{"experts_per_token": 2, "groups_per_token": 3, "num_attention_heads": 2, "rope_theta": 10000.0}
Below are experts of layer 4 (counted from 0) of a mixture-of-experts language model. Rows are named router (the router's row for the expert), down (a neuron's output weights, with its number) and show model dimensions 0-255. Each number is 128 + 24 x the weight over its row's rms, rounded and kept within 0 to 255.
After each expert's rows: a language model's description of what the expert responds to. This comes from a sample of Wikipedia text that the model never trained on.

# expert 25
router [136 101 114 132 131 179 128 172 157 103  96 139 123 154 134 150 107 126 165 146 175 142 106 159 118  93 116  86 132 116 136 152 109 127 117 137 120 122 170  81 136 139 106 141 109 109 170 136 148 133 157 118 114  98 144  50 165 122 168 119 107 175 142 177  97 142  98 150 135 147 152 141 146 113 111 142 163 109 146 112 139 140 117 111 134 133 111 154 158 107 116 194 138 147 144 114 101 127 163 153 137 133 146 130 115 153 130  58 148 154 118  92 122 150 121 164 170 128 143 119 118  96 104 138 111 131 109 128  82  96 103  80 156 117 131 102 142 145 106 175 116 104 102 113 112 130 147 128 131 116 132 129 111 138 163 160 145 118 105 144 106 131 150 159 104 103 153 130  96 128 132 151 125 123  82 104 160 165 132  91 140 150 128 112 108 126 118 130 160 111 112 142 112 138  82 152 152 156 156 115 112 139  95 103 136 139 143 148  98 158 137 124 159 116 176 167 127  94 158 131 143 123 105 125 119 145 128 119 165 123 190  92 104 184 108  87 132 105 118 138 155 124 128 136  90 131 112 173 131 124 130 105 140 129 165 132]
down0 [111 124 140 105  91 113 134 172  91 113 133 142 102 148 153 120 119 129 127 169 140 130 163 109  97 135 133 164 130 128  87 110 146 131 115 142 172 130 134  86 168 114 103 113 162 133 102 108 100 138 145  95 157 170 128 109 162 114 122 103 129 155 131 106 102 175 129 171 112 131 131 120 122 160  92 113 164 138 132  98 155 122 147 147 166 192 146 109 187 108 157 113  99 142 156 124 136 125 138 148 126 123 138 126 121 147 105  71 169 177 128 121 113 140 137 111 120 129 175 114 175  92 102 122 106 146 136 158 114  95 150 102 130 117 152 118 116 200 138 145 161 109 162 131 109 152 140 148 128 130 126  71 161 173 162 165 149 117  81 121 129 149 138 134 135 100 124 127 114 109 148 116 158 136 120  93 115 121 135 158 136 133 126 125 108 132 148 158  94  93 178 148 127 114 123 127 128 140 113  86 136 115 101  93 118  89 123 133 158  99 127 119 101  95 113 158 114 141 136 156 138 140 128 122 124 176 150 122 125 105 145 100 105 162 105  72 100 127 134 148 129 139  86  96  98 103 105 114 106  87  94 133 146  97 124 109]
down1 [100 120 154  99  86 142 116 108 140 141 107 133 104 118 117 121  93 136 159 113 161 142 164 121 150 120 157 153 126 117 128 111 114 131 145 109 123 109 113 138  97 148 129 136 167 129 170 155 170 108 142 125  96 125 118 159 167  69 122 142 131 137 117 122 136 120 142  81 138 130 121 104 128 117 125 107 119 108 128 111 152 127 109  84 132 117 140 104 108 152 151 165 115 144 166 135 153  95 134 117 154 109 139  98  59 131 133 143 115 136  89 129 159 144 121  85 125 125 137 119 130 110 152 116 128 138 141 126 141 164 128 144 144 118 133 140 113 147 108 116 105 105 136 161 140 123 159 115  96 160 163 120 137 105 117 145  96 100 144 163 162 153 123 126 149 164 125 166 102 133  85 120 104 149 134 190  84 118 133 106 107 164 114 140 107 130 128  94 157 141  98  92 121 111 205 136 105  95 120  96 146 149 105 126 158 141 122 152 108 101 145 156 105 135 128  84 110 101  81  84 107 149 137 135 157 128 130  94 106 121 101 154 137 171 159  86 177 143  58 179 135 122 138 121 156 127 151 110 130 167 201 113 141 131 147 151]
Description: Prepositions after verbs. Prepositions after a verb or participle in biographies and event text, such as located by, moved with, served in, held at.

# expert 51
router [132  76  96 113 114 125 119  94 174 127  75 130 133 134 114 143 147 133 123 151 180 125 125 139 150  98 147 153 122 117 151 160 148 115 151 153 133 137 178 138 130  94 111 104 132 133  95 121 128 153 149 156 108 103 123  74 132 121 140 120 135 151 132 150 114 139  82 107 102 127 158 172 167 151 108 128 156 147  96 133 160 165 168 107 113 142 150 126  82 159 100 146 140 136 132 122 103 117 130 126 121 116 128 139 112 149 104 108 109 109 125 129 141 118 111 129 140 104 127 133 109  96 123 167 151 136 137 113  80  81  72 147 113 123 108  85 127 157 123 163 146 119 124 152 127 117 149 102 126 114 143 125 155 134 150 139 169 100 115 116 107 150 143 170 132  89 102 136 133 109 156 102 156 136 136 117 134  97  85  72 130 103 161  94 101 133 159 129 142 135 110 156 125 145 109  84 127 178 158  88 128 115 120  98 158 147 123 138 141 164 162 123 146 148 188 101 125 146 143 175 136 126 131  96 111 151 155 121 133 117 151 106 135 160 102  90 119 146 120 145 128 157  87 146  85  91 126 139 187 101 133 185 104 161 160 147]
down1 [133 121  83 171 144 109 153 139 145  69  93 108 159 175 132 114 123 153 119 162 124 142 135 162 119 109 131 135 106 132 133 139 152  92 150 110 100 138 158 151 157 147 148 129 114  95  87 142 116 142 131 111 103 104  71 105 160 159 129 133 111 140 111 109  90 176 108 155  99 149  97 162 140 161 117 122 147 148 118 133 126 117 140 135 131 117 156 175 108 151 165 159 130 126 110 163 123 120 165 118 142 113 149 140 108 137 100 105 148 112 128 109  94 121 104 115 124 133 121 120 139 154 120 117 155 145  97 105 144 125 167 117 137 115  97 136  78 144 139 121 140 156 130 178  99 141 143 102 126 167 128 158  98 103 126 113 149 141 119 109 178 114 134 135 113 125 119 175 156 100 109 104 123 150  94  94  97 121 142 107 129 158 127  65 124  88 166 144 121 177 105 119 125 128 129 102 123  83  82 149 150 148 128 128 118 107 108  98 107 167 118 113 132  95 131 144 168 132 101 164  89 172 187 102 126 112 167 156 116 150 168 135 139 118 154 119 116 111 134 153 132  85 123 116 105 113 165 133 134 111 121  94  65 131 154 111]
down2 [121 132 118 141 135 127 145 102 106 114 163 109 158  83 126 142  96 141 113  89 143  79 108 105 155 153 116 115 120 106 100 112 107 110 134 133 146 126  99 137 154 152 157 149 132 141 113 168 123  95 123 141 159 119 128 109  99 141 157 129 128 194 153 140 182  46 114 175 124 100 120 154 166 100 124 136  92 127 156 131 151 137 128 130 133 142 150  96 130 128 127  98 131 134 127  87  85 122  97 123  92 147  89 146 158 127 145 192 131 133 142 178 132 115 107 162 113 130 158 125 134 118 111 131 133 142 170 145 108 185 110 149 136 113 103 121 172 120 139 144 135 139 146 134 104 166  76 147 171 101  94  98 146 124 122 152 129 137 111 120 104 153  98 111 135 120 135 108 121 115 106 146 135 112 114 129 168 128 147 179 130 154 127 146 104 163  97 104 172 130 105 159  88 121 128 147 115 141 164 136 103 110 112 103 147 130 178 144 148 109  96 141 102 123 177 115 108 111  93 168 135 154 114 134  89 127 119 125 103 127  88 131  92 121 147 153 125  84 115 107 127 107  92 105 139 148 136 127 109 169  94 128 144 128 171 148]
Description: Verbs and for before objects. The preposition for, also at and in, and transitive verbs like won, took, received, attended, published, coming before a noun phrase.

# expert 55
router [128 126 100  91 129 118 142 165 143 105 138  97 106 122 139 138 101 113 104 120  99 145  94 136 109 104 139  85  99 106 152 143 122 100 105 108 105 185 148 116 171 118  68 120 128 143 139 130 120 128 122 124 124 138  85 153 110 178  78 145 104 150  83 144  94 119 131 132 165 139 110 163 119  98 130 108 134 154 120 105  79 125  84 113 107 144 144 123 122 157 162 102 112 106  93 104 130 125 131 142 137  87 162 123 131 154 133 171 163 109 141 153 130 111 171  77 141 123 134 133 142 141 107 148  99 148 128 101  86 167 103 145 133 146  98 128 144  94 154  93 118 101 111 137 146 119 133  80 123 154 158  92 122 101  96 138 111 140 145 169 143 134 108 134 153 106 126 101 167 161 113 153 108 146  76 177 102 170 162 164  98 156  93 142 150 135 114 133 148 115 149 158 139 114 145  87 101 146 150 125 135  85 106 146 164 106 112 150 104 144  96 125 103 131 140 166 121 105 123  94 162 163 133 127 111 139 143 121  78 115  98 115 158 108 146 130 112 131 102 144  81 133 121 161 127 123 139 142 130 105 163 143 166 142 127 134]
down0 [120  99 153 148  56 150 130 129 136 123 128 162 134 150 112 112 124 130 115 139 146 120  97 146 124 137 173 164 143 164  97 138 125 125 122 146 102 122 101 104 128 115 127 132 170 148  99 146 138 131 121 157 125 166  99 149 154 144 145 127 137 111 104 107 121 104  92 113  88 115 102 176 107 149 134 219 154 148 120 152 151 115 176 134 107 113 100 130 122 118 113 131 110 120 149  81 132 116 116 105 107 141 131 174 139 131 111 142 133 166 126  75 150 100 163 142 179 168 105 111  91 111 126 133 117 125 146 114 152 123 156 144  95 147 129 135 109 115 152 138 137 131 102 117 124 109 112 143 135 145 132 127 166 192  88 142 126 126 119 112 150 121 128 105  92 139 152  91 126 126 164 138 159 115 126 133 102 130 172 134 108  42 145  90 149 154 135 166 113 156  98 133 169 146 115 127  97 151 131 165 115 150  91  97 115 108 115 118 108 133  75 130 122 121 120 123 144 125 114 151 123 142 104 122 130 159 135  70  73 127 132 165 138 159 103 112 106 157  92 143  91 139 129 135 151 113 129 158 133 166 141 104  89 118 106 126]
down1 [170 145 119 126 154  89 136 126 126 118 152 116 124 122 143 141 108 125 125 176 170 161 133 167 106 101 165 102 110  72  81  99 129 132 115 160 146  95  69 124 146 101 158 147 172 130 100 116 172 132 137 114 113 104 149 107 129 168 128 155 108 132 125  71  96 129 165 118 120  95 113 139 115 159 108 100 126  87 121  84 106 139 127 145 168 116 111 148 124 104 146 108 132 166 107 119 121 118  91 151 101 126 114 148 128 167  89 171 113 142 110 125  63 124 122 144 164  99 131 142 124 152 149 171 127  97 103 143 185 129 156  95 120  92 126 153 134 134 139 150 169 145 135 129 119 121 121  73 127 133 140 145 141 111 146  91  89 140 110 130 120 125 154  69 137 121 125 142 131 142 174 151 133 130 112 123 168 142 147 161 102  78 117 120 114 140 132 153 144 124 147 180 156 122 133 151 103 117 155 111 170 147 105 124 136 131 140 163 119  91 100 114 117 126 113 130 102 123 120 150 123 106 166 108 179 125  78 137 146 126 114 161 133 121 126  78 141 151 101 104 153 124 147 110 155 131 116 122 150 129 107 136 169 122 145 142]
Description: Articles and name pieces. Articles and adjectives before a person's role, like "a French professional", "new", plus inner pieces of Spanish, Italian or French surnames (Gu-ille-min).

# expert 17
router [141  97 117  86  91 114 126 138 154 100  97 143 120 120 120 134 125 113  73 105 114 140 140 131 140 143 132 129 129 126 144 150 134 138 129 147 128 119  92 125  97 131 141 113 146 158 148 129 111 111 129 136 118 129 122 136  99 129 107 154 146 118  92 149 157 113 108 108  96 106 127 151 128 159 107  87  96 120 109 136 110 130 172 142 125  89 137 117 167 162 131 126 126 145 126 162 117 150 110 134 151 117 169 136 137 135 149 197 102 113 103 131  91 112 144 138 116  98 150 156 102 103 131 132 116 171 135 104 125 160 167 117 169  60 133 138 124  91 187 152 153 160 109 130 123 150 110 119 110 168 123 115 167 119 117 124  88 168 173 131 133 105  83 133 118 112 120 125 178 130 135 139 116 156 109  78 106 161 123 195 148 126 152 145 148 136 113 135 148 145  96 175 138 146 160 162 127 129 128 151 126 168 134 164 106 140 158 101 137 182 130 145  68 148 103 117 114 129 145  90  72 155 145 130  84 130 138 145 115 107 126 119 163 149 140 167 109 114 151  88  94 137 112 101 149 137 121 122 171 138 164  91 128 135 150 168]
down8 [133 138 152 136 141  98 172 122 101 118 137 126 118 156 142 135 161 132 138 106 131 127 137 114 149 136  91 155  91 104  92 142 112 130  94 116 131 150 142 115  95 162 170 144  95 113 136 105 144 155 140 127 162 133 139 134 145  99 115 120 128 102 112 111 182  63 104 108 106 122 148 145 151  83 156 140 113 111 129 132 102 140 131 122 108 141 119 154 152 133 162 136 113 145 122 101 131 112 128  79  81 186 151 142 142 124 141  77 136  69  94 167 113 140 114 132 146 137 145 158 130 144 146 120 137 122 122 151 160 121 113 112 160 122 123 141 118 138 131 123  94 157 108 128 130 111 132 163 147 135 132 189 134 181 120 100 169 116 162 126 147 121 124 148 130 108 121 145  94 141 129  79 146 129 138 140 108 133 139 142 203 106  72  90 129 137  91 139 131 149 115 104 134 140 106 130 120 100 101 102 129 132 103 128 115 117  88 139 119 128 156 120 134 140 144 154 153 131  71 159 115  90 149 148 110 103 112 118 128 158  97 155 157  96 109 108 162  61 174  77 140 119 125 160  89 138 153  93 158 104  91 157 135 149 117 153]
down9 [157 122 131  79 167 114 163 154 134 114 213  84 103 125 110 130 111 107 152 120 135 118 103 148 139 120 119 112 125 141 103 159 119 140 132 127 137 120 154 139 104 109 136 113 115 146 129 132 160 108 104 171 110 135  92 138  85 158 177 118  79 105 127 132 141 124 103 112 138 131 133 139 143  99 171 133 153 129 149 105 131 170 181 129 162 167 123 129 165 144 171 145 128 125 106 149 120 160 121 111 165 116 132 141 154 115 111 147 100 141 105 108  97 140 108 132 143 185  82 118 136 117 129 100 153 122 150 151 111 129 175 112 118 126  98 134 180 122  74 104 114 126 157 141 144 116 124 157 140  96 117 153 175 156 119 109 137 125 106 118 106 164 134 153 125  93 108  87 106 117 142 119  93 133 150 126 142 136 110 116 143 160 116 107 146 150 113 151 166 103 143 132 118 105  98 138 138  97 138  98 140 122  78  89 124 139 111 110  87 116 122  93 120 113 115 121 134 148 142  67 155 114 109 143 110 123  94 126  99 139 111 114 131 155 139 102 161 222 169 133 115  94 121 138 160 104 172  97 128 130 122 112 146 114 130 118]
Description: Colors and medal words. Color and medal adjectives such as Gold, Silver, Bronze, white, black, in medal tables, plus descriptive words in species descriptions.

# expert 1
router [110 161 120 108  87 120 123 167 136 134 120 126 135 148 139  96 108 126 118 136  97 137 112 108  83 124 129 119 121 116  96 119 140 143 144  85 155 123 100 144 139 123 129  80 127 130 169 164 158 166 161 136 119 135 139 119 108 105 133 153 106 158 162 125 106 139 119 118 148  73 125  99 101 103 131 103 140 161  98 140 140 164 144 123 140 129 104 127 159  72  83 153 144 155 105 121 147 185 107 161 156 126 137  74 142 117  87 189  84 138 129 123 165 119 132 149 149 132  91 116 170 176 105 127 167 148 118 113 115 145  98 140 147  74 139 132 162 126 140 154 124 152 166 168 171 106 134 148 156 102 134 125  74 126  99 136 123 167 167 148 111 119 105 138 140 137 148 122 125  91  99 113  84 104 126 137 112 142 102 155 131 108  91 144 142 146 153 156 104 124 123 153 121  79 171 138 112 117 114 134 144 136 178 130 139 119 154 102 124 130 101 151 143 106 112 133 112  94  90 149 126 153 123 124 155 114 130 168 122 148  97  91 117 100 159 139 104 180 135 117 121 106  94  96 150 134 127  99 137 165 161 148 126 143 145 124]
down2 [125 116 120 125 139  97 117 176 149  72 164 190 130 150 140  98 126 120 110 133 136 148  95 149 193 130 143 133  77 121  90 104 138 154 113 130 167 110 132 165 138 130 147  91 155 118  95 137 186 120 136 171 171 134 140 127 146 158 152 127 112 110 155 158 166 122 134 132 122 122 197 117 119 112 128 143 143 152 108 151  85 104 100 158 110 121  72 135 122  90 105 119 118 148 148 117 122 164 123 140 100 119 153 140  89 117 117 114 148 123 122 140 109 120 128 142 127 120  91 154  94 130 159 161 108 129 117 120 119 137 113 148 122 104 105 135 136 147 122 146 114 137 129 143 138 140 105 134 141 113 156 127 101 154 147 121 174  77 109  95 108 126  74 182 105 116 131 121 117 126 143 182 113 115 127 109 115 146 120  94  80 104 113 113 112 141 108 103 101 146 150 127 160 130 175 106 141 113 109 154 132 135 146 168 116 121  92 143 129 138 127 145 113 112  82 124 176 149 150 115 152 142 120 112 142  98 158 105 122  90  67 127 173 116 127  98 145 151 163 154 106 146 147 131 144 101 133  91 129 136 130 158 102 120 153  76]
down3 [105 103 139 166 181 135  94 118 116 146 170 149 163 136 181 177 185 130 118 134 130 133 161  75  99  97 145 152 132 139  54  97 121 106 118 148 112 165 142 116 135 140 143 170 135 128 111 133 120 123  96 145 100 131  97  97 147 142 121 114 129 105 131 103 141 160 100 146 154  93 147 108 131 154 106 130 139 144 105 104 121  92 141 136 106 157  89 111 163 161 114 138 114 125 130 111 131  93 142 162 109 142 111 144 149 128 105 152  96 133 176 125 142 114 163 156  98 102 129 131 113 119 117 109 107 140 117 169 160 109 154  98 119  92 122 154 143 172 181 142  91 108 113 120 143 116 121 121 137 182 120 152 117 112  93 119 116 125 135 154 140 130 121 121 146 132 155 128 143 156 117 152  82 110 120 103 115 169 153 131 110 118 118 137 117  79 137 127  82 138 127 134 135 144 189 129 121  98  96  68 116 130 197 151 141 116 119 132 130 121 117 123 150 137 175 139 130 113  74  94 146 160 156 157 111 103  85 132 143 136 124 121 116 110 143 117 125 114 100 121 124 152 174 114 139 149  89 150 117 116 114 124 140 108  87 126]
Description: Mid-word scientific fragments. Inner pieces of long or technical words, often Latinate or taxonomic, such as indec-ent, inv-erse, roph, ogen, plus "Class:" in taxoboxes.

# expert 44
router [156 154 109  98 144 120 164 161 169 133 104  79 136 119 147  97 135 156 150 105 111 116 177 123 108 130 126 126 134 143 140 131 126 133  93 102 139 158  92 121 106 148 110 102 118 120 101 120  83 143 148 125 138 104 119 129 142 114 141 125  91  95 146 124 157 135 102  82 127 101 148 149 140 136 106 103 146 149 152 138 154 145 110  90  70 125 167 108 139 139 164  80 145 120  95 109  89 155  91 109 144 135 129 181 123 104 156 127  98 158 153 152 153  91 112 119 146  96 128 140 134 104 149 129 153 123 150 125 125 155 143 118 107  87 143 122 121 153 135  65 154 111 113 162 126 138 108 121 122 134 112 152 134 134  87  80 149 149  97 156  77 158 144 123 147  78 134 126 114 118 154 147 144 115 101 110 105 124 134 132 121 110 106 128 142 139 123 105 132 162 103 112 149 177 148 138 137 151 160 150 127 143  95 170 149 111 110 119  92 130 141 151 138 118 129 114 141 102 101  77 143 144  88  89 113 119 149 159 163 125 139 129 159 111 115 206 118 123  88 124  55 142 119 159 118 135 107 118 106 120 146  99 164 172 123 118]
down0 [129 135 125  93 144 167 126 103 127 137  91 139 185  90 120 140 183 134 173 116 147 149 160  93 124 114 144 131 160 139 137 137 146 131 155 130 111 191 128 139 113 166 132 114 111 101 149 140  63 147 130 120 126 141 174 109 136 114 118 135 124  96 144 110 173 143 169 128 107 151 107 100 142 139 128 118 151 145 123 157 135 126  99 116 122 111 159 143 137  69 140 165 130 121 137 106  90 142 137 161 115  77 107 175  96 145 149 111 126 106 138  94 152 138  94  95 108 146 126 145  83 109 143 156 120 109 105  94 105 174 127 112  88 135 117 144 130 128 123 107 179 107 119  96 151 122 154 131 130 116 113 120 107 111  86 103  91 121 113 115  92 130 108 133 156  62 112  69 100 114 139 140 163 122 135  88 128 138 148 158 146 132 148 129 151 134 109 129 145 147 119  95 125  91 153 147 169 109 127 100 159 121 119 136 108 112 137  89 148 117 143 129 114 157 139 139 129 132 160 108 112 150  60 118 120 183 123 136 144 106 117 124 165 129 169 157 149 160 135 137 123  97 122 118 105 122 139 117 165 160 128  99 122 114 167 158]
down1 [107 131  97 120 102 126 124 102 124 108 128  82 156  99 105  78 172  97 130 118 174 148 115 130 107 126 149 123 170 176 105 124 158 106 106 124 137  85 159  98 101 103  94 133 102 142 111 137  88 131 132 125 142 142 132 139 121 124 137 104  80 136 109 143 147 177 145  80 114 115 123  98 140 125 169 133 134 111 108 196 159 135 100 129  95 192  99 113 123 106 115  95 191 102 115 137  88 129 151 121 151 143 178 100 116 117 151 110 126 122  95 174  95 124 107 120 121 107  67  82 155 170 143  62 121 124 142 151 136 123 133 118  98 120 141 163 130 135 133 107 128 119 123 150 135 108 121 151 129 164 153 105 148 118 133 131 158 122 133 117 129 157  96 145 131 109 110 123 117 151 163 162 115 121 129 160 152 149  93 142 139 136 118 141 172 187 115 138 129 122 118 165 132 151 137 119 120 169 115 111 202 123 147 123 127 136 135 136  89 128 137 139 141 126 108 135 115 114  63 101 139 150 129 139 133  88 116 119 112 110 135 162 137 119 135 124 112 114 122 136 104 149 137 149 154 138 153 120 114 176 149 146 136 162 144 121]
Description: Determiners and sports qualifiers. Words before a noun phrase, such as the, a, possessive 's, and competition modifiers Women's, Men's, Olympic, UEFA, World before Cup or Championships.

# expert 34
router [137 133 136  96 137 134 123 161 133 119 152 125 106 156 120 101 125 147 167 121 140 126 117 100 119 117  80 155 128 187 117 137  94  94 131 142 103 109 103 140 120 147  84  97  91 136 122 132 103 133 127 160 133 131 109 142 139 162 122 183 135 119  82 128 153 118 106 134  98 137  77  98 105 118 128 110  98 102 114 103 118  82 122 119 163 143 132 117 147 154 173 117 155  85 145 168 114 111 114  96  84 129 146 156 115 146 118 145 125 159 155 100 127 148 138 162 143 109 161 165 125 127 116 171 131 152 139 130 137 139 173 145 122 121 115  99 130 116 132 117 140 136 116 129 136 145 140 152 160 111 185 146 123 125  65 140 153 136  85 109  81 138 101 137  95 155 100 144 159 133 103 148  78 112 151 124  75 146 142 142 133 135 142 152 110 113 147 117 161 127 147 114 135 143  87 139  95 132 124 172 140 145 155 116 127 141 159 139 124 129 119 122 132 109 112  85 119 127  89  91 133  77 144 109 124 129  95 114 129 145 144 148 181 101 171 172 149 123  99 138  79  97 106 124 180 125 133 173 140 125 147  66 130 159 101 116]
down1 [ 85 136 154 109 111 151 127 128 136 140 175 120 149 125  89 201 116 165  87 120 127 122  98 133 115 121 110 129 157 140 138 148 193 161 132 151 135 130 126  78 117 140  93 155 150 101 140 154 167 170 137 119 103 113 104 135 121 131 132 135  96 122 105 121  98 111 145 133  88 118 157 117 130 159 133 132 163 112 113 132 117 126 147 110 107 139 138 173  92 144 118 131 125 133 149  78 127 156 138  87 141 156 130 163 124 111 113 140 183 101 173 104 181  81 131 126 132 120 136 131 104 110 176 115 156 163 134 135 125  83 124 116 135 110 118 157 131 126 109 125 154 160 122 114 134 136 148 171 136 127  83 115  85 138 134 178 139 137 116 137 115 121 126 148 107 110 117 145 110 114 151 115 145 108  96 123 147  98  92 121 124 149 185 101 132 145 109 143 120 158 187 157 156 105  95  75 126 136 161 105  99 146 147 115  66 156 153 117 123 146 121 107 115 113 127 138  97 145 115 157 103 133 110 138 112 118  86 138 122  85  99 107  94 150  96 137 136 187 120 101  83 142 141 143 139 135 130 140 112 121 118 171 112  95 131 118]
down2 [106  81  93 114 115 141 139 175 152 109 111 150 142  82 128 145 126 124  95 116 129 156 123 154 162 142 129 135 125 189 155 133 101 174 144 178 142 160 124 101 153  75 123 128 174 145 150 134 123 144 141 124  95 138 190  72 142 150 126 149 105  64 118 122 121 174 139 114 127 130 150  89 132 154 114 127 135 137  94 148 124 130 106 126 102 128  91 101 147  96 125 166 128 118 166 157 112  82 132 144  92 104 131 173 165 125  88  97 110 147 106 135 161 163 152 114 155 139  97 139 134  99 132 159  85 121 120 140 133 147 123 114 124 102 139  99  88 129 123 153 134  99 107 145 136 141 133  93 127 124 171 130 126 116 179 140 124 156 118 139 113 159 142  90 132 133 115 131 121 105 107  97 106 120 126 153 107 101  85 137 117 149 146 125 153 143 134 159  87 126 139 150 123 112 115 123 106 103 156 125 168 121 173 175 106 148 105  98 114 117 126 120 114 126 104 136 126 146 167 104  95 151 131 103  78 184 120  98 121 136 133 127 157 126 139 136 120 107 107 125 141 112 154  99 113 119 129 137 184 134 120  94 136 174 107 164]
Description: Place name heads. Country, state and region names or their first pieces, often after New, South, East, such as India, Jersey, Carolina, Zealand.

# expert 8
router [136 154 114 104 132 122 143 130 116 144 117 105 119 108 116 100 139 116 161 141 111 115 107 132  64 123 118 131 145 139 110 115 118 142 140 101 139  85 119  89 132 139 124  84 140 140 138 137 123 111 181 111 106 119  85 105 117 146 150 143 114 169 123 122 116 140 137 154 141 103 104 143 118 116 154 101 124 122  94  94 144 176 133 107 108 125 143 145  88 125 149 139  88 135 116 154 153 163 107 141 149 164 153  62 118  93 159 195 163  94 121 106 162 128 132 112 113 108 116 131 154 131  89 161 151 126 152 107 155 107  94 126 162 112  92 148 176 128  93 130 101 124 151 154 173 124 135 149 137 149 149 130 111 152  83 130  99 107 116 119 120 147 141  91 195 132 121 123 108 125 133 144 119 107 161 118 133 134 152 125 109 128  75 194  95 133 158 115 120 105 134 105  89  96 134 124 137 135  89 140 121 149 166 118 126  98 174  87 143  88 133 147 136 130 164 116  96 139 120 112 150 173 155  97 131 122  96 173 116  87 115 145 109  93 139 131 151 123 157 113  75  90 133 125 168  86 144 135 154 115 122 123 132 128 119 110]
down1 [ 76 129  97 130 123 138 131 149 150 104 159  95 117 121 117 116 154 127 131 139 117 198 132 163 107 134 133 114 148 166 123 138 145 138 113 127 117  99 145  99 173 160 107  98 129 124  96 138 162 138 148 151 152 182 114 164 155 121 140 139 102 116 125 142 128 140  99 117 171 155 157 116 112 110 103 117 150 143 132 145  62 112 130 125 127  98  96 135 127 158 117 181  93 107 105 104 134 147 123 138 119 127  92 163  88 116 139 138 111 146 138 139 107 158 165 111 125 169  79  95  90  77  93 121 118 124 192 125  99 133 126 107  85 149 122 112 135 118  99 135  99 158 134 127  54 142 118 162 105 149 164 109 189 107  84 126 179 148 113 127 151 120 160 113 113  99 118 116 122 117 152 139 123 157 131 113 107  80 103 150 145 100 123 154 165 136 139 112 150 140 129 128 157 138 126 181 151 152 106 131 146 147 122 129  98 123  95 144 112 141 126 100 108 141 102 110 170 113 150 176 118 143 117 146 100 126 136 134  94 110 112 146 146 127 108 134 114  80 123 157 144 147 135 162 103 134 117 112 108 126 126 166 157 114 107 123]
down2 [ 93 134 119 127 108 150 164 109 169 142  87 137 145 155 157 155 152 126 157 141 113 137  95 128  89 135 148 104 164 138 110 135 113 145 142 123 149 144 141 117 126 105 146 154 108 177 130 166 152  95 144 136 105 127 126 114 139  97 115  94  95 141 140 133 101 119 120  93 161  85 127 118  87  78 177  92 144 127  81 125 115 112 112 104 130 128  99 115 141  86 131 108 148 130 151 114 107 140 179 155 111 103 121 185 126 109 100 125 118 150 130 170 126  94 146 109 151 129 170 138 123 150 138 137 136 114  91 167 119  79 150 149  94 119 118 112 137 161 110 151 136 130  90 120 110 141 139 117  99  85 120 144 105  91 106 149 104 126 149 161 114 121 141 116 141 158  93 126 146 123 107 136 157 160  97 141 137 124 128 127 189 146 151  92 115 115 137 113 102 157 120 126 141 138 113 129 109 124  85 126 162 119  96 125 124 124 112 146 190 158 130 183 136 159 140  91 136 134 129  63 129 105 174  95 157 144  98 116 154  91 107 126 112 158 164  94 116 142 106 126 180 150 141  90 137 150 153  96 156 140 132 143 153 119  97 109]
Description: Name-internal word pieces. Middle and end pieces of proper names, mostly people and places, e.g. Pal-in, Bon-ap-arte, Vin-ton, Sum-mers, often in tables and lists.

# expert 3
router [131 131 161 125 152 103  93 192 160 105  86 102 114 119 142 157  95 158 120 106 114  91 118 141 120 117 137 113 169 103 113 138 142 137  89  94  69 102  94 123 100 106 108 111 145 104 129 106 123 118 135 153 125 112 110 156 166 123 155 115 123  89 124 123 163 127 159 129 110 135 104 134 102 116  72 140 189 125 141 137 156 144  99  96  96 115 118 119 143  94 172 114 128 125 148 123 122 113 163 114  91 107 119 177 112 139 150 104 109 183 123 104 159 126 130 155 188 121 135 128  98 113 153  76 154 123 158  81 130 145 113  80 123 117 116 121 111 115 125  97 141 137 121 130 100 116 111  94 131 147 107 145 103 104 174 114 140 139 108 162 124 110 137 101 128  90 113 128 131 135 143 134 136  79 118 103 115 143 114 156  91 153 129 116 111 104 145 124 144 125  90 119 147 153 107  85 129 134 139 162 141 109 144 166 154 134 145 127 127 153  97 117 128  96 134 123 130 111 163 114 111 119 130 145 136 120 143 135 153  98 149 112 134 104 129 193 102  97 104 172 164 164 168 142  68 145 115 139 162 154 136 170 136 113 117 154]
down0 [130  87 133 111  94 162 132 156 159 108 124 109 108 137 129 163 103 141 148 159 116 160 110 111 153  62  99 121 152 129 124 139 105 139 159 142  95 126 156 134 177 109 118 145 134 105 126 126 131 144 169 143 152  85  94  94 136 137 148 117 157 115 125  93 214 163 166 114 172 135 109 138 111 123 120 150 192  97 152  97 114 139 138 127 108 132 141 153 127 134 112 138 109 116  93 109 158 136 134  83 146 119 153 157 127 151 148  46 125 104 132 143 120 158 124 130 148 143 153 129 134 124 107 135 134 105  97 167 134 132 154 157 110 139 104 108 146 122 160  84 124 128 138 120 127 104 110 123 146 125 100 124 152 134  97  96 132 113 122 113 104  97 131  93 125  90 150 125  93 159 137 138 136 116 144 175 145 110  97 136 130 140 137 140 116 118 163  95 117  64 132 189 166 163  91 101 157  95 144 130 153 129 171 129 138 150 125 103 118 130 118 151 105 119 141 114 128 150 129 151 129 146  91 125 128 165 137 111 135 153 138 113 115 109  97 117 101 105 141 102 112 141 159 136  66  88 111 135 176 111  98 151 120 111 147 122]
down1 [111 170 126 103 111 102 149  71 143 178 163 148 175  99 151 121  98 159 134  79  98 122 105  74 131 159 141 109  66 111 141  97 117 195 110 120 126 119 116 110 115 133 142 156 161 172 139 139 105 129 134 101 190 142 144 135 103 136 114  95 124  96 150 131 104 107 136 123 181  92 150 138 113 165 105 124 131 108 132 146 171 158 120  98 156 121  88 117 188 115 120 102 101 134 134 109 141 149 131 131 122 140 129 104 130 103 123 144 117 133 144 110 155 117 125 123 106 134 105 149 136 129 171 114 122 106 151 114 135 172  45 149 146 152 125 148 112 177 120 105 124 112 117 116 112  97  91 142 114 117 126 129 180 121 125 153 112 117 142 103 132 137 138 149 104 160 128  87 179 127 149 176 115  77 103  91 127 135 122 139 143 129 108 142 138 173 115 126 143 105  99 125 118 104 123 120 131 140 140 151 158 160 127 118  97 113 137 104 137 131 120 149 132 147 122 150 121 140 121 106 113 157 169 111 104 123 128 133 121  96  98 100 109 135 157 136 113 129 169 148 148 136 119 158 119 168 115  83 114 145 141  80 154 122 121 133]
Description: Determiners after prepositions. Determiners like the, this, its, entire, whole, each, mostly right after of, in, to, at, as in "of the Legislative Assembly".